Experts of a small language model: 502M tokens.
Below are experts of layer 9 (counted from 0) of a mixture-of-experts language model. Rows are named router (the router's row for the expert) and show model dimensions 0-255. Each number is 50 + 15 x the weight over its row's rms, rounded and kept within 0 to 99.
After each expert's rows: a language model's description of what the expert responds to; "gets" lists some tokens that make up at least twice as much of what it gets as of all text. This comes from a sample of Wikipedia text that the model never trained on. Tokens count by the router's weight.

# expert 40
router:56 59 54 28 49 81 33 38 51 58 52 17 52 38 54 26 69 25 51 52 54 40 50 48 51 64 37 55 44 65 46 29 38 48 69 70 50 39 90 39 74 38 58 36 62 32 58 44 79 67 48 33 47 52 77 38 56 45 51 35 60 37 74 41 50 66 62 80 47 29 66 55 28 75 53 49 99 64 70 65 56 71 77 34 54 46 52 32 44 40 46 34 54 48 86 48 33 42 34 25 42 60 62 75 71 36 57 83 54 49 44 38 72 65 69 71 38 64 40 44 65 61 61 45 57 57 40 25 49 21 50 45 50 62 64 30 67 35 42 46 52 83 39 44 19 25 48 68 55 49 66 61 61 39 60 49 36 30 64 71 62 31 49 40 57 45 56 61 61 49 45 62 25 69 49 56 67 30 44 61 60 39 38 79 33 45 49 60 15 43 61 42 47 45 39 39 40 41 62 51 45 80 61 58 44 51 47 37 56 44 31 53 60 85 61 58 51 47 83 46 42 45 63 50 36 70 44 62 49 56 60 46 32 45 63 67 43 59 48 51 72 55 22 42 47 35 58 51 71 88 60 70 51 56 56 84
Description: Narrative past-tense verbs. Past-tense action verbs and and in biographical or historical narrative, such as followed by, moved, returned, married, replaced by.
gets: " and", "ed", " moved", " returned", " released", " led"

# expert 37
router:49 55 54 33 53 92 43 36 67 61 59 05 44 30 54 42 49 32 38 49 64 36 45 50 81 73 36 36 23 71 56 33 41 69 56 76 64 50 72 50 61 30 65 45 78 56 56 51 68 51 55 45 61 50 55 51 57 55 50 28 46 63 83 46 21 65 52 67 60 28 69 49 36 82 49 41 83 47 56 59 64 67 81 23 57 50 41 36 57 36 52 36 46 33 77 42 49 55 38 53 55 55 50 55 57 23 56 58 69 68 53 38 60 44 64 63 30 44 38 27 57 46 19 47 44 65 50 36 52 49 47 60 45 66 69 35 72 29 43 43 53 66 54 52 48 23 40 62 58 50 50 51 66 53 51 32 54 19 71 46 79 31 53 43 55 79 74 75 60 15 32 71 47 51 43 47 46 30 49 58 55 58 39 62 24 45 46 69 25 53 66 45 37 57 20 58 38 65 60 46 32 61 60 81 43 44 49 55 78 45 25 71 62 58 54 74 45 49 80 53 30 57 45 57 47 48 45 61 56 47 73 25 30 35 53 57 65 44 78 47 67 49 16 23 44 42 58 53 69 52 41 57 57 37 30 73
Description: Numbers and counts. Numerals and number words giving counts, records, scores and statistics, such as record of 7–0, 14 catches, seven innings, table figures.
gets: " two", " 1", " 4", " 3", " one", " 5"

# expert 18
router:50 65 59 51 62 77 55 27 50 68 50 00 48 32 77 41 37 37 40 46 49 22 52 53 74 65 47 26 58 55 68 44 33 56 73 59 44 42 76 46 38 35 47 57 48 40 71 55 75 56 59 40 70 60 45 32 39 65 53 38 72 37 70 49 41 41 59 66 88 66 83 58 30 67 41 57 55 39 52 54 72 67 62 44 65 61 46 53 58 41 53 38 68 24 87 08 58 63 36 37 49 65 46 53 63 39 51 54 69 50 37 28 73 27 64 53 25 31 73 50 70 62 53 31 33 51 55 30 43 59 49 39 51 68 51 28 64 46 38 71 38 47 62 59 15 49 64 61 63 40 31 44 45 65 73 44 47 39 59 62 60 46 60 23 64 50 50 83 50 54 41 67 41 62 57 58 70 48 57 49 68 50 35 51 40 48 42 59 39 50 64 23 42 57 32 42 29 58 49 54 39 75 35 75 40 53 40 38 68 25 47 54 57 68 47 51 20 46 65 66 40 45 44 55 60 49 36 62 53 38 67 31 28 59 70 55 51 61 60 69 70 43 24 12 41 35 68 66 36 88 54 74 32 40 46 70
Description: Mid-word pieces, line breaks. Single consonant pieces inside words, and line breaks, mostly in election tables and infobox lists, such as caul-d-ron, Sil-v-io, Hel-p.
gets: "\n", "p", "h", "k", "j", "v"

# expert 14
router:52 65 52 27 41 99 19 46 65 58 48 24 58 49 49 49 42 38 56 55 75 17 43 48 74 61 35 54 35 67 45 44 26 47 67 63 53 62 62 36 61 29 59 55 66 37 58 52 64 69 32 35 56 71 54 45 58 62 60 35 36 55 71 43 43 53 71 65 60 18 69 59 44 69 59 41 80 38 50 54 80 67 78 38 61 54 43 39 42 46 65 47 51 55 87 45 40 55 38 53 64 53 58 64 61 19 53 65 57 40 52 35 78 40 62 56 32 53 50 47 63 48 37 45 44 54 28 52 45 37 68 52 54 67 75 47 58 43 29 54 37 63 58 58 30 31 24 86 73 46 57 61 63 63 46 30 52 48 71 66 77 23 45 37 54 60 59 82 56 41 43 57 29 64 37 59 49 38 47 59 76 64 33 65 30 51 48 60 12 52 68 58 42 46 69 34 22 36 57 47 27 69 57 73 31 54 65 35 68 51 41 79 67 57 59 62 19 34 92 55 46 29 45 47 60 39 57 48 46 49 54 38 53 57 53 47 48 34 45 69 47 52 24 23 51 48 69 67 54 54 65 63 57 49 36 82
Description: Dates and degree years. Month names and day numbers in dates, often in tables, and "in" before a year or field after degrees, e.g. MA in 1669, July 7.
gets: " in", " May", " November", " December", " June", " January"

# expert 3
router:52 79 45 46 37 74 39 45 57 56 40 00 31 54 44 28 54 52 45 47 70 09 61 37 59 57 31 27 44 46 61 44 58 46 57 54 71 48 72 37 58 38 69 55 53 43 46 46 68 41 72 51 59 43 44 38 46 55 56 43 53 44 64 59 48 61 67 73 66 31 69 59 41 70 64 41 60 28 34 60 52 52 64 22 47 59 43 47 64 30 56 52 82 57 54 28 56 66 19 48 53 58 50 54 36 27 54 71 77 48 37 49 74 44 59 74 34 26 35 48 56 50 77 54 70 43 37 62 49 40 63 33 62 54 57 26 66 20 45 50 45 64 34 59 48 41 29 40 53 36 56 43 56 38 50 48 51 65 57 72 65 34 39 29 49 60 41 88 67 42 38 55 38 69 62 55 55 72 39 70 66 53 51 51 40 54 52 84 21 64 67 25 64 61 21 40 34 24 55 46 39 64 50 53 22 53 42 31 84 33 36 54 55 67 52 78 39 44 68 59 32 27 61 62 52 64 58 55 38 56 73 48 38 58 43 67 54 61 45 75 67 86 44 28 31 49 65 63 59 82 34 74 33 46 59 69
Description: Mid-word consonant clusters. Consonant pieces inside common English or Latin-derived words after a prefix or stem, such as sup-pl-ier, parap-hr-ase, hom-ogene-ous.
gets: "l", "r", "n", "m", "d", "v"

# expert 23
router:62 42 28 50 37 99 33 31 80 64 51 06 49 59 59 53 52 25 47 50 59 32 63 52 59 63 43 47 29 64 59 58 40 55 52 72 58 49 64 68 62 38 54 38 71 46 42 52 71 58 50 47 52 53 50 38 64 70 55 39 38 53 95 44 36 72 63 63 64 17 68 54 39 83 53 52 68 58 61 43 64 68 67 30 61 57 32 28 52 31 68 45 35 42 71 31 40 60 53 64 55 70 59 36 49 19 47 63 59 40 54 35 67 47 76 69 13 59 54 29 65 55 28 39 60 60 27 39 46 38 70 43 51 55 53 43 68 50 50 54 62 78 43 67 54 41 38 82 60 44 53 58 58 66 54 29 50 43 63 51 56 41 53 51 63 61 66 67 71 33 56 70 33 47 42 62 48 43 44 50 75 50 27 67 27 49 43 60 29 41 70 43 31 48 35 50 25 25 47 47 35 71 53 66 37 54 57 38 73 40 16 67 50 57 63 75 36 37 55 47 62 47 73 40 69 45 41 57 61 53 67 52 30 51 58 67 50 59 53 48 80 80 15 27 51 53 54 54 55 63 58 63 58 47 24 80
Description: Scores and numbers. Numbers in match results, tables and lists, plus line breaks after table rows, such as Rangers 0-4 Bolton, track 5, League table.
gets: "\n", " 1", " 3", " 2", " 4", " 10"

# expert 9
router:35 69 46 45 52 99 43 39 60 54 32 00 49 33 43 32 54 41 25 63 61 21 43 41 56 61 34 39 60 47 57 66 32 29 55 58 48 28 66 23 60 40 54 48 38 36 58 65 76 43 66 52 68 54 60 29 37 48 73 39 60 36 61 64 36 55 44 60 70 35 76 57 27 62 51 51 65 43 57 52 70 63 63 29 57 50 35 30 53 44 62 40 50 29 78 30 65 70 22 42 55 64 53 67 42 29 54 71 59 49 27 43 66 42 71 64 44 30 47 48 55 47 39 33 32 54 58 42 38 55 59 33 57 53 64 38 84 25 36 54 48 71 31 64 39 56 34 58 61 40 45 44 54 60 42 52 66 43 82 51 51 37 45 28 51 46 43 69 56 42 53 56 42 72 42 56 43 43 54 37 71 51 56 66 50 41 38 72 32 53 63 39 48 65 31 53 27 20 36 51 36 75 59 60 33 47 43 42 87 36 26 61 70 81 65 49 42 42 72 48 27 52 53 34 59 52 49 49 35 67 66 53 66 59 65 61 47 60 67 72 61 68 40 32 44 24 69 47 48 71 52 72 33 34 62 70
Description: Foreign name fragments. Letter pieces inside non-English personal and place names, often in sports tables, such as Kris-z-tián, Shar-j-ah, Mas-v-idal.
gets: "k", "l", "n", "z", "m", "h"

# expert 36
router:39 64 56 63 37 86 37 35 57 71 49 08 66 43 62 46 76 19 41 57 55 36 44 43 57 50 38 45 45 61 32 60 27 62 60 62 54 58 79 54 50 32 46 43 57 55 62 69 58 39 50 36 62 59 67 28 50 52 69 43 57 22 69 44 34 55 56 64 64 32 56 54 27 67 37 42 72 59 36 41 67 71 57 36 63 69 40 40 56 48 59 33 37 42 82 30 31 67 55 44 59 56 54 69 85 31 48 51 59 39 35 47 80 37 51 72 18 60 60 20 51 56 49 33 55 77 43 54 30 37 66 39 48 54 53 56 60 21 48 40 42 91 51 70 45 39 59 70 64 37 55 54 67 61 44 23 58 33 70 47 64 35 46 37 69 60 55 81 42 28 42 68 43 83 16 55 46 50 43 64 57 50 48 56 29 50 36 52 32 54 51 44 34 36 49 52 41 25 67 57 48 85 63 69 19 36 62 32 53 40 41 67 48 74 74 60 24 29 60 54 51 51 38 40 40 53 49 51 48 39 68 19 39 47 62 57 38 61 48 57 69 58 19 35 45 35 58 88 41 54 72 70 43 35 51 68
Description: Taxonomy list dashes. Line-start dashes and line breaks in taxonomy infoboxes before Species:, Family: or Binomial name:, plus See also headings.
gets: "\n", "-", " |", " =", " is", " was"

# expert 34
router:44 53 48 45 45 77 38 38 67 65 40 00 39 36 54 32 40 34 28 43 63 26 40 40 71 78 49 39 32 66 54 47 23 70 55 62 42 62 76 59 61 37 57 45 73 46 44 46 60 58 58 46 64 63 65 57 68 57 53 29 52 46 77 42 30 56 55 65 51 37 53 50 31 63 51 34 73 44 60 60 59 66 76 25 53 60 31 34 46 54 47 26 52 32 94 44 51 60 45 48 55 54 61 72 61 29 43 66 68 53 45 25 67 40 69 55 28 46 54 30 55 46 19 34 50 60 38 41 50 38 54 61 47 79 65 29 54 34 47 39 59 71 43 59 43 10 55 55 68 48 43 47 63 49 46 33 50 28 77 41 83 37 44 43 52 66 63 77 68 33 44 71 43 62 29 67 39 30 48 53 62 62 36 70 31 46 44 74 27 59 64 52 39 58 37 48 39 46 61 54 43 74 64 78 45 51 48 58 73 40 40 76 66 58 71 77 40 52 93 57 27 63 55 50 52 42 41 51 47 54 66 38 26 46 55 70 62 51 68 36 68 56 09 10 42 50 53 55 55 51 48 50 49 40 25 68
Description: Numbers and quantities. Numerals and number words in measurements, counts and table cells, such as 40 cm, six of ten, 120, 4800 m.
gets: " two", " one", " three", " 6", " 5", " 10"

# expert 11
router:55 73 42 50 53 99 31 36 63 33 53 23 51 46 40 58 54 29 46 59 68 48 45 43 61 63 41 35 25 79 55 50 38 67 57 71 51 67 87 39 40 22 43 31 73 49 75 64 56 54 42 48 57 53 46 49 58 29 47 12 40 51 68 47 35 77 58 69 39 23 68 59 52 76 46 36 94 46 48 53 66 75 59 24 60 46 50 56 64 60 63 49 39 19 73 29 34 47 38 44 59 65 74 60 62 32 50 72 74 49 54 41 61 55 67 70 28 57 35 47 55 63 40 29 51 50 31 23 49 47 63 52 40 70 72 54 50 42 46 49 48 52 51 79 55 41 33 73 66 47 49 65 59 52 36 32 67 38 68 57 44 35 40 40 46 55 54 70 72 27 39 78 49 62 56 57 54 55 40 68 57 43 28 64 38 37 32 71 11 53 43 40 50 41 65 33 41 38 53 40 41 70 72 79 35 39 64 59 50 41 41 63 62 55 70 48 46 36 86 66 34 49 39 58 44 42 55 53 53 55 84 25 36 48 50 59 58 30 30 59 49 63 26 27 55 51 55 65 51 67 81 67 54 45 47 65
Description: Temporal/locative prepositions. Prepositions in and on, plus during and throughout, often before years, draft rounds or seasons, as in drafted in 1999, in the 2015 draft.
gets: " in", " on", " In", "|", "In", "On"

# expert 31
router:71 59 55 45 26 67 45 25 73 27 73 32 67 34 58 52 43 16 73 44 53 42 24 52 70 45 29 66 25 48 51 60 54 42 81 61 48 60 70 53 47 59 36 37 64 40 69 47 63 83 60 42 46 27 37 36 44 60 51 29 40 48 56 63 40 47 32 54 47 31 52 36 28 77 63 60 56 59 55 41 49 52 60 56 67 46 46 54 42 19 69 34 56 40 54 30 37 79 49 55 36 48 51 49 84 41 54 47 54 58 36 33 67 31 52 74 20 66 47 43 73 66 45 64 30 85 41 45 63 33 74 21 59 93 70 32 62 52 15 39 56 34 58 40 58 48 34 72 53 54 59 68 54 61 61 63 57 52 70 60 58 44 24 50 55 58 33 67 31 37 50 63 61 50 32 55 50 79 55 46 53 66 53 73 37 35 61 72 52 69 30 56 27 42 49 50 64 24 43 53 43 80 65 69 48 55 71 35 54 35 48 56 77 69 48 52 45 31 52 68 33 39 59 50 48 78 59 47 63 53 68 61 60 73 56 42 40 45 63 51 60 52 37 34 20 39 44 61 78 63 47 67 24 18 39 68
Description: Paragraph line breaks. Line breaks ending a paragraph before a new paragraph or section heading, plus See also headings and taxonomy Species lines.
gets: "\n", "==See", " also==", " See", " x;", " Species:"